Below are experts of layer 3 (counted from 0) of a mixture-of-experts language model. Rows are named router (the router's row for the expert), gate (a neuron's input weights, with its number), up (a neuron's input weights, with its number), down (a neuron's output weights, with its number) and show model dimensions 0-159. Each number is 500 + 50 x the weight over its row's rms, rounded and kept within 0 to 999. Numbers have three digits each.
Before each expert's rows: "mostly gets" lists some tokens that are sent to it at least half of the time. This comes from a sample of Wikipedia text that the model never trained on.

# expert 22
mostly gets: " had", " have", " including", " has", " support", " with"
router:479492490520484401549475474584435429610444538495570428548631445418448444339499473547599470489534524464452510532582419530477457460434479503516567490528487482436580573566521467525531473555482487475529517534523538546547356531563618505398510524440470495486607520484489495550491485500519484483501498476498472481494567486497476537488552510513504502583523494500498509502487587452523447502446420496584435502491511540531590511426453428515491545573561496498423444483539451557472474565453607
gate8:551566496558528495453467507546571480400508566462428464539432518569508487491587536462514475510526385577520453524530576521638518543511560472586459480449501452407526523410512554528601563448515523529453510533441437471475502627507530444583541516497552528579507496551473486469446576464543613522512481509468500534518495601511475547500447508547540429533511351476505482556570423521563527493548479506501477459446519464535485524524479479491354520434492520430507470485508426495515482435419412
up8:460498431497485500485576444488440571453482432525475488427447415493398512526393466391446455514464524436471560512527486566410513468540509495530508555459546549496450466479531418427454409512470485502511452484563533521584467480458393470471468511537442467434495482382494525510562409575433456497472514503552550400457521364492611436498548431426469568493482524583535451452504497482436490490435539483524527498544510562440464497425482425478574536505543465545536492557488583444568458451450571
down8:397571482572480489537542625498592548501503367526450460535463509426529541463390518452512433513418477509570476508347561533482460479537558513504456491497493449476434526465454563496488627459570425459407493504511486512514564541537411457559511527567507512453524500568510383546510483512453524453574492490508457504528455528479498493439487449488438540448555545504510564470520442589465536569501508477551500455573532561465427510455581544548421534473549510489451492586577529418573531466546486
gate9:531594485481567578505522498503434488491542465476539477537453462484520653475497531612499413510509488501564505550502568484535428528433484503439517549448552418526556474571450570500492458409519462512605490524474445416518504563456533516544484479406536463468361417497443534574506592524549512468488490469523528471442483548471387457550476545427561531489404540526489450556598533445446456581462441524430530529478468568455471587501535487544550426448524396485550549565493486541474468464529525
up9:460469485470507556520416520536459515528574517427514522490524538498525508577489473447554575544480452455426463480406451408533553485507537504445520476504513488565495474490497560572503562510445495449463568462504477519528515528430484421444532499508587446411480614600449497503454400506406519543417465506521463494524448525575535487452475530620543470437565435553499499456473449516417536482461586440530539519382422512461485416550453592523445559537555513372590535521516631518532482538520528
down9:551417471436529563535498462537456515511393538550550577453500538565595525485540516509480512566546491580465510584517540481481440506453434427551604459421600535534563547554473540521525515464424469484509602469525500508452528475533429449531464438505607471537396585546585506461553447496520471509387481501478442489475478570560475465552490573467502503553583470504481476438537578583499518511435551520519492514548464462516550593495394520442460525442452417445417446430446508536554482594501497
gate10:495474418423453483528501528480528433444447515533493451550618536529497502452524466402446501529584558408515453484486465445545481563488465503478504509512504479468562465488528539515432535495442590431486486448503461371532552519517597499512456477597489488569606485544459516526523422569500445452530549462457518497528465473489485580446451571466471460436558479578386426549482529418640568494476492472478376534485516492542521466458551548485478519500503572436497471470461376513643502518472558
up10:526474498407502492544459490611428533519449479531519441550446479401452486442569517477542442497584565417470460522599493470600412567523444427448441468495513502463510528508498476503512478461427594486512539541480476431532549543467583470622484537489428454503451505472392437543453460514547511508455454474466502529531435487574439497505507526442501460607511393583463545454505477428516558464485491465528376490459523489576558430433467606422453471536563495511524462486447531504564490547501393
down10:554369484501514427508529464485473482528599577570501520473541531468528533461659446469547538500511406501444528525492495512489561447538520582575381471487525434533442505534537553514429432459463503568636498568433581458567517495459534447518524449502586509551542561452607533431522524386468511516436557566484458491458567490451479526551467561486474491603463495461573461524566552534576486479518509459547497604501445496503519530481488421510578472466536457558431472505488520481438474530562463
gate11:519487431400523571483489503471580468409570425517543470482541577449507478480491478410466478455506475537557508459444510475556492442413442546472480526428483609597458559491398508547561471469541467585410492460429541472481493492493561461506495515539465507577554417574536447594462381534436439452467480487509496472518474502520453402530536474436483475532534496534459438401508535502514531479472503466471578480515465566471491445536564507479369377474538494500459540541515473438586541499645473
up11:480519488513463418520594466480480607581423534393511551438454520559551528535442620506521498625493523480451515541530464513539473593504495495476545529600507486434515443502559474416541490585436521522505454485416502515550509518487414547540506413543547512467516537513507416513397539483485534561404550572547517514438429560514467493416481607521518478570501530471566575509478455509415444495532489592463498506435483486509430514525468429475546506552423382507535399453545517541445555521535543
down11:479450417584439463588571417472440502564463564469378462587353487505543473398570575417448499493507485475466564489539469562528508582445560497535464544538481446484544492494436482493534496549433512538600551368514509516522492550520438548535436614446523467448516537507469563495523557505503502474496488552583553509462458523475449544477537474492489583473511559541397573532530568496494546477531484559414534530430427509536490605529475509420495527615550514494580507499506521495484551465510477
gate12:463535544440553524552418568584482536447480495460529512510540429542522502557377530556381441497512505474586460554512582413500475465511512523446493467512485569546483555471463536471548511519449498468431442595526513492480528476515481535449509486452543525437410480549464511487470564458406499551482441502486464600549503501604484524555595507550560480412455594492457598523509547600525475565473507410498498490445570442403535515512534542500513493444512411530468508532629562448561612561561494
up12:500563448552512499470494458573537504501527503572469434460418547481462539500579495421430525482495463436431451512577527565487490424493541463479436543494447442505453493532561600512504605528513566564488471432499456476545509559553467442488455434508454554500524513510500435556513619471434555483488501499490532486514480490420406488540527480590602528537463491497548531431485369512471561450486464478609551517503452586516477410401388496489461396519487557444552517396455487604503473461432430
down12:436457476526499482423526540443559490463524445423516457520567522494453531454493436501483550532559537496492501559529442421507486497484487560549575490598462567477447533443530573510514522532437473597523445438528504536466396473527561463508576393537386466548480491438461513527475604494481440453518572499527472517492423523563386515514544471529556419448452428429540555511510498442456554495405503425545511600538619436600502490484459453470538470534516498533521481550438496345513430578524505
gate13:527490465541498448444525562501513402449430529624487402497433449514566557551515529543576499432502498533471604463579559535498572485536479487489566499534634469596570588467498475551481596558409473473536608512488453433485518498449532539525501487452444526527516449551525423515533498499387472522378560456494499511520461507533504516487472517405512468481562456447512421457550463513626469501535484539489524481460586478517503554492542491525392547522571506522517426502469421526450574446589506
up13:487491495508538362554566506465546490514526463405639579468460495483569480477463458470545521463454598510576506548482482551569464540519567493449545436435549535565516530487461543435520574494509467490570474482457528422488376492493499532561467473566469477480505471525453559387514500527495398538536464536509383443537442498428452488567465555539434448499476497474563475495584516585412517531402570453463563477463512528417476455506512472485444534461465534448548411516440581491586547516583450
down13:562451474615573469461583601412534579548454446496493581497451481508517463539478469521516515491525481566461505476421543587427523475481525471459479544531571423405501526466471384448500541562484478503412535427490558509416576454464538478464536434528488483503452609521441574543405500520410463448430533526482436468494511476399546442357447469578476506557549524532459498498520474451594474498522530524505551467498495556419422460513501558511435517458451490472560550450484466529563553407501508
gate14:358536421503495536467502595554536483470491504456585505474433518532501604496547483567493610509509492502527487522570567524565551374656482510522465473569423491507549474478506517538470480495524499522432522494488494500519469479504427529571460603507572475565422454475476508498495536512436501502497492541516598444469492459410393453455533463474443378511547568535541491518552479532464447505566543572458544518501446495408460534434529480634493539558453495447552494407470433528519558573564490
up14:465406565488517551471456514483525467539543595560444363488491549429501481504463527454455436450552565430431363395450550397460499528380518550520552432534469534523508458465439441485480421550535444416504467472470522427453553526581563524487547503542498501540561487549523498508574586483448461518486488509413555487529450498524534597565471498470544508525533440512535483484536574529523516433381541489522511465481471545501495514520551607416442513492501436537459434538445477387450492556559525
down14:517514582581533509487566474482569446482478467433494512527502525481441500466428552482471539527535491391442451516557501472491499396471555461523509465574438539600552511534446482568460457435465549427399513422465552504412497580502579555450480539528416450504497502489417408473458496468595536531494535475442385502540443466489416544437519507407502526545453525515460441517493455458537541480496499451526559342393511438449471589482514471449405544470525477414454516476482557597465486463503461
gate15:510481461553394528534520511496480435541612594520484479492533500540558527475551466484529438519518589483614471496443488452512501537474505519469502506458480505434452506385542567522507447493438403532538495523411452566515456441496606457486435542447660469434450551444533506529426618455503474524527455527593484481509535514511545511509610587407529533487500446520498567490413532445553459487477538482511462507548509565443478462568578429417470470531572465477533450437487464463441524402430545
up15:512495491495499395512594517523472511492522567492456512479517567538456621448539462482528499556547513481512667482429510476460525485553544480469448458510566467471496489480425648549546492582492399576509480536499436468549530475485584560484507679428484502481513524475547479540549542548604547503501438525594488480575506568562456535434589514483445521475504508510475529453544465532541480412490519523437472464522546479521493481558523489444502507522531507377553464548442515534570505347480522
down15:492481488468531469491529364571488481501432654545519423534576475477508489512518555476534492468499475429533475427482503405525476497460479472488549464525434503521555464553503487424524520449489419531550576487400551508570453550534511534545564499483595454454503528452660553533380571468602456498516480435516648489505517461508443519454524554425466416598505465559476496404517552505501558591454529514552513589508436561521521546500493453528534446459464419530512536494494491515464536551499555
gate16:452529547508500508556385467496561517499556567538425558588440432522454491492505457485510436504461485492601546530408502479517494476523507524531526543563405501567577528462375510536527578486490611531494556530522362563407508525443383393538488482559497544511476514514555554553494466434499495452477478486489571521538528484590540478503558502506504480462542526521447572577422487484426540534511489453462613416501602479375480509499576524498515518462428508490564522528497522380496476471515565
up16:522511524558509478457505489514525487465446503535442458480534446559506380441479605510494534526498493524423530451554433442438358469466484496519489511458476474506501481471526509597444512523393448588436495595505498439456490557527412522429527454474502460485487444473469493549422458526540436445621562459501508419494372563490473520594419474380486510512457524529447464495565467602490479547476518490451440471434400488556508458512424478451554513419441425462556543532544498394442472541517514
down16:482399456528607448477471505517514457462507339500405509552464481503445465507488472527540450440478468540498536462501503524492543471450542458521518509410499548537495532552463519564520429498434477531435509545396413461498360491509479536382516541566483461496480479523486478505359491513493440464565556460548451412575471507565532531580443474478487471518582506498422459510489496566531438486482431518461551506441426533496485560635548523522466542525531465474511640553520430509416395485486534

# expert 24
mostly gets: " in", " at", " into", " during", " through", " within"
router:472504620374540472588528554485527458475558433454509491459463553499367517453669527524564547473547465471481482534488477496485534479474488487476504496463521415466528506634509486492394438457468479528607510432469564447461505489472401481409523504586458489511469538482542435490629499552480547443413505478558427492525518500570505440490509533507500610498582534449537528503438436460465451450577432531587470510463471483557537523434513594486530476506527473468483512485509473588435526553521484
gate2:488490541528520503442433487456558489499456591547474535562497520454540560533491476565433446503562511497401502554481528515590476427528620520503501507500482588418579445482596546595446459576580489480553408479448540504628529468549611453506517452451483515559416537500510496434470480547577512585491451471510485520478480524453487558513466462457436515607436514487557482496431497458529575484553553481496531519443477579485501579528562471342460452452520482532468531413484429523508540416510430
up2:485498486523542463492419491467469464449503495476506509472542471489535443559486534550490500526540448482445457432468485499501548500545442489412507422504442433493489584541507547476564504449433455503492480484555483472430466494496497483502568596500456522470421537543482424521557493467417475569441394520511423509584521475528433414451352515496561412497517531475503571549607540494515430490422554487445549471539596453551547526493471543601567546422594483541490531623490497542558339560481590
down2:506561393506561534467542493435499417407537422583512525492491560589504434373530474508457544551471523444594509536554516451562510399486500605434443425416505509421486468548452488493543479514472513553417484493529549454559459501516533462532484481445462541511508510483539535511591561512455561498594446548594512445576466457546588554503551540533606445523577548445475472519504514470525454517385545453485433452441433418464494416489463445490580461518469449516526493485555494489508384531500500
gate3:527500498525436486471461467574508581456484445463444511560480594505516485490478396472525525457487456426466499526524452460505374569508495400568489453454485469551490411491438545512537525460561489487491438494503611570502451536573505575538452493565522377588477542440584483448407449505565526607570545469549548391500454531534491457465368487484554495393464462486469512524519502530503502518418559502491542481518376466515525457498457517576483542495414556592576536509489542430482535546544525
up3:532482476510553496567448534509452517429432487549494550514528466616497543531522543522526465459367595480547576457490470517449541468498467463353472512589531599511600513447530457498499554576539538566513547380586482446486558436470466459477543521477480589433522497517460493560588536469446485497498463482423514641433548582490451456527527533560432488515502557526436522423515530536453478531560543386453481505504653466454530501491533456495496509458532524473521479567502484489493569497420462
down3:487550423584489453489522439566458509457492428543395457521509503442419475560520482483539530542442503517497602534513572503522479579442465371620428466459478452482490502469463546512459491485575500488572468545546468556505542461468470518504557553461531459603536548477427565359473496511433545606527526445525565439436501527526467542533498484429511482482474600547456528465445538559504463575590473539392537581482506448406465477510441484477399566488562451522448510472490455525568444553550503
gate4:500537449560490512475449537521472532445505501573537437485526492547596487529525540542579536499438440460514433535630522470566501564481491454458475516448542558463521523475521410558550514576547482487390457464545600463539479442506531441478577525472506455497477644445502493541555411493450548490571449529393570468507541546427427493506501472556502434509426501540506523547517530513492490562498604519441608464516642529512530472434538419510476530419384510522509532464506440467521458594408496
up4:517495477492536445463503498572461413488411510485405414446491590556434477506500480497450415506588536503404546480458469464469535451413494505487439458417531435440438479480427403414446492524543519492572570524472537470425433564614490523431524488527433565401481425522522451465422551544526532441526449428513449540519485543513493588532481537421543548497528538489454602468525574503462531474452382446494401520550436531510474440544419555442445442513562473524536452504499535470543562501493518
down4:542507445536437480512497452479430512527536495542438513447582529458512493530450606508457388474481452481409567426480461502583426546574441569483552428517512576606578555476505551578597477481562526370453525516506498569459474482470528508551518394403479511502491442479402499498520494467537436579520441535541486519562581573517529435538464403549562494533528528533490444553479523545504546465479555515486507496464537549524447504459544480484476505487544384498492563474465409534546425357472534
gate5:510455472456528505461450437466520527475550526512425428527445534543580511463425492487520490488415579537460526496515570462488559475552520484509529504506460498618571562510503450487426519541617478442438484437474492471502489435364447536541479545499506562632489458504495506435458547562495412452488524467572558450571505482347442536471504431567484452481546598469459527587516572477428579509474465579427581474461548444528466514527548466434517547481539535400441510456588468499539530513439563
up5:506497509513474518511465504508480580540538632493480491436566572474556505484528473555575494510498606542388501523539495564453454502521540490525526527545433421524568497497511589595583591474498539483512484551463497536582514540448479389419548527537571542482482550417524538402420562493411419464547543557494520461511567521413516379480492445492618554556521552506522494495578496492512473530515538515498346503509497463476564530509574542559572456515560558449482462498451415513502488507581548
down5:599499547474448525494480548577472562495522431584450499515419490539455522482508483525554487499483539543522556523568542619483492461531516449563456485426448428485538498458447569596624560517527514591516483566452510599533597501464499473457546541628560490478467434483524481497448539537514508472471552575558500505519409479487587520516505519490525543519573421440600528443579472493466456509528480442496391567623516526496575458512552507450574535519502424490564467496429527564595408501479493
gate6:459526530508534465512537460364459438587494474521461614431496439538501418554525514478537529522473433519414550499512496554524493576484557434538422487434489532467569546492500609508505506497468553480463549421503439495583655439379506460403386445578482436475542462534460473454596561487553560593513491546435515489526436466464496496449553443517592529487505494503514431542459441542432503561525496510498588446429465511498502531501522382499474489558462524522496486514550449541493456572515557
up6:569528479505523469534432514562545528465458576455514450524527609528550529476480531457515521473587552539528490507502580525424510488504492469409451550468546575451436505482415444475484501512500497501528427545443525483444436556528407568474540500504573545580457474479530507579469504512527557419544523402587522505459636591509494549458449595469427466528539424450531534455414504431529443436473425393500462484560551549499490467498455551484504487413527413516646410492526615480486508491519510
down6:383511507455509574547490410533459550550590379446528481528512493512550463471462538533444504472510502437484429433548504588531508480555539523521478503566469512457513562537519569464526464535549566389542468617495528434427534400479536394477547485533523518522422512491463568543517510403441445570435450562462462460463388465462445511474462483562429481422589436447533518476510434557521516530493515522508515450500517508479403499400496523524527499593505502482473394475511410447550439506513389
gate7:466523497507495458427441503465423579516485515437503519558567417506450497473472415578416565537419439492432545518468498488496539447481504478406478491424463441487516563523412457502596523470430503567471590499391535529553434516572510608513524456482480382532501517446450477543499522477454485470518469469453568601434432586507453497507408471496530503539421457483482601470526471446530548514498582399509551483460449535526411535543538471615453418468474456522493506434498397455444523460521448
up7:454414436488484432551572481518421531435539495500470538599453619524534612448504487492622434541463490468504503558563440451441429531472545518592510473489519476561461432460532584521423499426529502425517430501621453644528474509453398420512490552495548553460412552574513518509586485497569482450438511448491558484577610491474502544483502514560454518491508576519490413520459489457529441504471558510453487496588478470467556522496449492524511512532502520570564450495460451531549488590502481
down7:502493442530530447578503450485498510421501580551403452437480492369551426466466471511485441562486473541453628502578472571579486475405507553479482427549535487529569521551527558509447453504528484495536560593512492513551465524490648462607513489443500502504480549515510492547493475476455531439604591505471574463442437516578463463485434467411473408508472475569469476543483501578521540586582488505544476459591431555496469506534467426535478425542518408533455529490446522554467446552457468
gate8:558501517437487493478529472570562489481515454508470499485644530480478481416509545528530406493552483546416622420532516525517419514367489434494590413526473477534500492514559503542506520564477528495445576548488532438538520415501576503527576535427445570520525459541507570412576518453541493456431494491495419522580484488544458500459530444579486471465453539542566464525441523555432589618549515437525485455619513481476458405444521509492395506437481443499513468460471519470433555555448459
up8:476570484529520363527529421541507496559614552521425441512521415443544455492499525574546430412472515509489431487506505544506597440435462589510591478590491483574515438455485505415517491534544479452484569507493469572499451474548423514528500412419540484465467486486500435461491495492503512514511502449514471504479552539543532520474547507406553491566508469520573551522597443594470465616543518579558620412504409539447493577469442551448486516481527521538445443532452499497459441598464426
down8:554489639426563533537562562499569485504503596487494560544510472574389471496528424459465490559499388480504548574507526454486571492560501449497503567572543456505519555536544486502506473439480519550602518376464556551520511554457438501394503538503505599559457500483545443490587397518458535459523550521536463524506516434561452578479564567478528463475541518477494562517425506463509465491506528531537517493458550438511490470509474595444597503541537429418468457541463542574585555474517364
gate9:512479539486512508465515457461437489565519465541459549519412487418526474483486514518449448419420477494486476471427430485518506537368547539561502487555542501550482519519481546388448570476354531512446460447527512485464516422504492568526517519531486569507512474460482405431390481456383451502464553662480558633488534483451528559535448460462512501451407496398493446479514512517491444569455461530571411504501469479514466470440525486492476458514529475552520389566442586425512498424484519
up9:535415526555446491489430535522538477532433447556414583429601552474496425437498467486529526498463550453418521489423412592543440470537433466549495597590531508527457484548443510413497499450464423509496445524424545497488491437508522438465484533492522537530422537546387399509506486519425521470507517497570575498573398598452540525492483490512398494487526560494513534535476532488444502542508518598541457521409454509509460565475591560474440598565481553563434506528580483549448443472483443
down9:515500531538449464482536424476532436368431459326496556492496497453539460493468525541527478503533462527517509524502489503410505461484483526489518467532349547562415535443533473591418529486447604430455460435520440453482525555512481546464548479517497490539474454545469444566530435565538437515486509493437495519542426567411508515463562523496499502444522497439528567470473494486549509510420484534444475508535470542420490432541394547591453425527666401494529457453468543500467521403532474
gate10:524463555506525502463527426482509480468470477557435527450516521541557467487481530499476441431471488486467577633552509505478585591479516533461389612582416521421550529507542502524479414531589414563430400425535456437492535452422566453546550485547488394507549547528506451469542457554507511550474435433474427539477539448538425507475416456433528484486553578598521453465440460403518568517489555497485601496549427524475560454435508508508526428424444494506474520441492452487566529507476537
up10:474488509471577491605523528475561377511446514489471458548446478474502431517509446559484470442460499491546502517507468486453506400426524522504473582416498482487515512550526522625557533434524481468567521467521491470461434419530552419470483513519525509552661514573565452525487534464511446416502544468519522441656460536488416569448575510472476484512477536582529456420475432436541506510522538557534542495512566536525419491413490418494456584574472459439485548509439535523505577450507631
down10:519506507432499483502548529498480529486556465516447551586503469535505486542571539535559507535403537439448556408452496566467478534531569496487571442480555504516477420467457529585459472508480533557498509547468473504492522592537542605519386506402527521544433498483508361455464515493506516573440480506537524566583547496421523616525547559626529395568562418593600556594481511489495472448496536523513520518520518506455488570519517517574507509559423543504393490424538471454421587503507488

# expert 12
mostly gets: " Not", " available", " sent", " considered", " For", " foreign"
router:473424516464486464512606492597443464463483532481475545478427492559419525459574474449517629470456527519462547588540455433491403529489486474566484428527476483456435530522535564467510454580499546570470489453479416585579445443505463400553545423517468405585514488474517486448457539513567484448546488552470490518575485532514525484530582447507521513585434357491513507526485483479430456384496486502582484495519424535578479456534481547549617559503445539486507413503418467468483518441477542
gate2:502484511590606520433504500457545519473569475519522571506496458516527418482505494567482514460506504470446514490477602540510564502482406496477466479473451599594443388497625546524482533550416455499465606550519553521470458520590478474460483450560442506570524547522436463520495560493459451546527491561441470526446447628437374566466439585547486528529503581568454503513516524481467486441444509547508507538446546478549505503374529534453527478388519395415565459490525426475501548495507542
up2:563561503490475551442453566481483514517579493551553534551484525485560496408502483521493449567497472538437468457487464520623549590424520395439508493565527436501538422448463522487545492571500480443488459521573487519562552565512499502452505538449526578537494480510498521516499471493419487616534472491485589555446500486573491436425520617509592464538484466476468517541607602522539495550551625481478497461522550548552436413471549581482431485508437484479473366468415597582524507515469449
down2:513458561493525346481493493477566470479534546587552546559503529424591499413458471541504472554526522504440491392554530464542526481526461454511455598592456437486487440541493551518572556546390504585512538545498455518577525618513535507539451512504557466516430529405448509584386427605480527534454508559465440554481497482457481505461586575551487425547519490518474520460585600530520538435460606470475452552491551542470554444434489483518483484475531484507519467468465615468498506504537479
gate3:413566475527425495460388483551527505559616495542479548509502522535497572487513504551450595544535565538547522569392485462584497520597511470539478492545434502517455544521442543523581477428425545504517540482450432557478459514624549487550524474431448416497532467592545529455447432550543538462462516484487490442420417460453470569607483566541515527526533470551546512565520544407580422428516519541565549465508523506416540525521463549620463459485492504518463438466539496522504507420412516
up3:591464471525525408483489480486567504473546525421585608515522445580489485524544491563473532657565504479440470470427535468567492487533548447461531400480454503557493506514515532432481436506480403527463497499503509584432468477495439532497502485402530508519412499372497474494512443548555557439498522557490531460531363517569514525559463526451481470486496490487526499524602555531554496486477469513511463491448607504497538574599578503489569549529475477603542453476539581477479586455358507
down3:440465480475443457534433478468463543591472555474579505584429568472573627488612481507423527483689538537596539497512515575504555467477478506474498568533533509534536432596542534469560514452515510438590570447484463458511615539444482551395547484489490572537513475480445485560460525625516546475505503597484453494434491481457514493504492563573476453528439480457512533511588496515504395545531499506492564490574505519530502540481504490506533458525492542465456458527575530378499514484571514
gate4:483557491438496481449465474442449410467558460476540566485547557469553478458426568566504505473538454460551562447438517585474584486552417530526568454519493530512572455348469463470546550488479504464468510460557497515395385516442514505485483429445411536608507452469515492517470483450495457417520501537579519510476472479570459519467452629491527522485462513538500535479467523479409479554480397460556610538547521490421499547470437356444517539569505463526447490511526382537521494527426521
up4:529500513488406478457567493474528543481565513537577529518399476487535442589496528502476436481481480526456433497542447501501490434464514553489434432528495538414499494421552441506490538474376516428450580525414508559569515543503483504534525488470447518534551540426439550448419568563561541475489497591545500468495480500434596502527426602527478532509443399473556402394610435504492482527497539465520565517465501542467536513453547483496534427562611371566411502427518458537427546480467514
down4:434486519470530502484409510465448541483513523477508494590461442597519542375480511462494482405480486577575514555530505538495493494557584510559465564464473465553529473476587489474510547465412491428546542519536443374602544490477463534475539454542479523473528475591441457437448521501581544512546518471515492583508441464489547616617505525499566528499480486476532600534531416559456468476481485612554548585479474521406471524530504526543462459479497516418541450435369500477477421399509560
gate5:523446482543531508498560459530432464497605530496399569484363472554546508510520509549497428510543588362495556514466383404488518563471532446500448476527452561505503434493574536549567598493489433510561415499430555488523483542518508457559530533430535525459560510553557556507432469519517477450448492464477481460515534578420527497513481583486537517529495497535509530511557549414511501621484529605425473575588439413564555534439560414488569536442537443456495499500516505544530578498500475
up5:539476474486473517568475598457439565496570504537436508496511521486552387463490474551593541429493540421474492558427521405482470503543532506512546432568441524470501568416569442556490525510491492524568549479448547461494498577433584555548564510473531526474537545523539532406547465444586518453561487614485530450563431542509392553480468561499576607541471422488463412498480513454423593498555554536428467520495472498545503458523490520566488469473546562484457405594581491564497458479592475
down5:454490580464486586561518458447441469567397438525478418505482417547430610556522563460545417590483553494507568426473456570453555511481597512605534508576478490490469482502596495430576530525493609545462502534485601523501492496540514538451497478451570525471487473468572525467463500619531423501462481511515533392525497607525440525473529510441439436531610521484443554454546570450512485488511451560514545509483467471508522540592527446417499517450451472514578457551534570524469444506448502
gate6:399530396556532486410518499415480585530519448522470562498507423507427506528576497432462539492443467586485544523503531520581448509593558521436494514453472634499451572459539547529452459528577509485454507479575485565474541531490510519475526457466567449551409526413458431552537549507528479486518560432471513482374485536575525537518488565427449486547470508478543492519551509490497545552358526424476508456523498568448516542511487455510556536517527527572565477358506480552450601465523399
up6:488471486504452511472490548602435516473396582527540373495582500509574463546476538535468565486438487603540575448545418450592468557511511509567483449521477493493512453442410540536535488443513507534454526506517600437600435613407437464534430573567460541533447471495564545500473431507471436506463500579459492528454509500486555507457526416502390551469543492505452510463568540561493626462477518499435538484499510541465581487556428513489549556529495459585453561514563448474538565548454532
down6:531421508503541524486581438463561492484505549553541544591514487501508454435569510548569478498531551541464467492605438459485511463523471463485488485523558493468452484449409540511521502468571568522532496554492577492593373472480483479594433599448500476432492578549489500504511469473496555517413501581427483483456556465433545582544528498518508414504515564611476429524456521558567628515542445345570472487413524467431487449567415410482547465532490517477501471556484580441450485537519506
gate7:482517506545507570425413505362599513552471541574577476583476529440547515487525509446509468532596482493420618516484521495582429525442527466557477436516450493563455568578572580489493556558438566487447537563448409558514428476443505508503486565476536439427441497554511484414521523453496538541526496408502518465495586503407535475444545522517537538453481498466585539492442476453489531553602530421496554423481397549504434577513587506509504555444562506486563487467434443507481509522506531
up7:514547409555477472519475509425532638601470467612433477461542514526629475551467528471505561449459502531547527544451480511519520466508494499508570597457534520481453461422490474469501457524433555517484450492539522426499487492530561461463472549487569519511464520553511425544538551492484519474358530552585508619543528474543451454448497574512548402507425466559458432456486531554525508500509488494472405450473533395493493389511505551518546499568606412452512428530547550489407461542410481
down7:437491536520442488495525468460480458492554455501479402465578492461429476574486488576525469498484508472565445511502416517555504554473447494401578536539528561479480550498461482461545536498524481601437517471510414576502594406480402505513457449529572503587476419426508517438507605502396542521601527501518486489572419493514495426588531569519555449538548456457487496486559487486488533467545492448431494400378431612493424531419525599512543431497564540500579542505440515527456484515456487
gate8:387467481487476419491500531510592454515526464446557571538520591468495480476536434528446442561573448430510469475341467498500410550560465581504547434449507458502382515541463499467569499573498472397485586465583443386516514486468543500548532447506480510515487488491492554524474533554501564471516460554507509501494536509504469417570551468529499515531456527517564439493494562524471473471421485464469533618445609571506512491454594475428537490576484507504546550540455562436498510412642515
up8:449566500408505550375532463510436557576525564538566513460434503444480561521511517479575618471505453592598500545486513528497498575425438500525507503573528599499538428480656499502438451394536557452424478550486410497502475563473458580527521474545524411465477486568524438464520526521472483545487509595465500541414528511473569495469481423542517509516461516448582578565525562454580474455428518368523512504472567475475503570503503494416493511508501498532523505525524568408506510468545511
down8:465489446426449387530473446540530535381415580511497437503526427470467566462496548436554553540537542418401544556547520499572500466524454536499502525483569618536597532440575446474497423494548468583458517491432420475431533483597497536514481455442540515445534489509508499566466522601532537476500566470517514433454479483465507594483531488482454508460454485460411414494500472460529550563540547528518455534578517513497541501453527498401505523478539616559437471545508456612561526585430554
gate9:431542546443497366499517410497487500483477464502481564575464462467449589476520415395529473446559481510573531544471446463508387559457488489557520505485548537510519482490539548565474481547474527472486562543533503463554457469572491519526511546472486502461517365590503492516450452469424434575443580469472505557434520494461536473522562543526413560457605492565529417424494480494487527473571449433495494515529481371529503419576566543410447443457492426520604579570460594501482543507517513
up9:510480564475492560524446564424477423511609509471446598615492559461453434596495566526548403461476438479528502590397474557555465452500581479523517501520556453552497433510458484641465568554539547455532479580534451493506473525477430499513501520597531525515471459509507460507472540522473454517510532481503495504413477619486441556418487517555409484510429501488429486413625427513431433505507437496507467434467409472506427494564405503506559475558553497453546419530516475468504500504514527
down9:528560538371514512535592527564520422499534460455479477519485532510503612540573524455440442439530536451476547549485527490473405544530430548485491567469443518506497410463522502477482478584485528456419429585483536536497415512383453580427540484431462492451560379576424471430563504490488557414510498521459403438458549561539509407505504526615566502442504468537459553518478495494546572596485581514463573490462491545485513448527460483538491500453493475532582500512568558515590503540454546
gate10:615464420463574487450522522570554491575450505525464472393483492427506524517516539495520533411511415499442475506540496500440420512472563433433408550520522521549502491505410508515507594529527505469499478535501568441500513434418484464533464498472470522505553404637453528480494415488477406419457494440488430510358527487442490479506402545458435532429449514548495431414518486497551472546550458537463568496546435422435520465418576493546457535510576480463509524435428419481519546463480427
up10:457504530530507502573481550419558530430472486463484475549542488550441563473505389513416554509464473480546533400480536437523393441482476567478553521432520513425538522617530509513462545518463570607573510509435500535471522456583559611362474500520401480479457514431528540516540513506565525558486486470559465491562493507501462500468536413513497428546589462453498534459513567461555512496463504472489470581414495591561404471598469500446461467525477490590471588566579563513479500551558552
down10:564556412544525561510504533504568539547569498335493542503487467579494458487500533351590459507516508447375534520417455516495476438559484431495493531613590487519558528509540515572442484474547523503518433601440521520499532502456458609496484536469583489490381586553516483569476463514503547547535454553473535554562572524507445470373450547468498474507512515482435566511469559530552574459497461523550537534539450494505472425400457507517534420500417441504480542536548538478509499477515509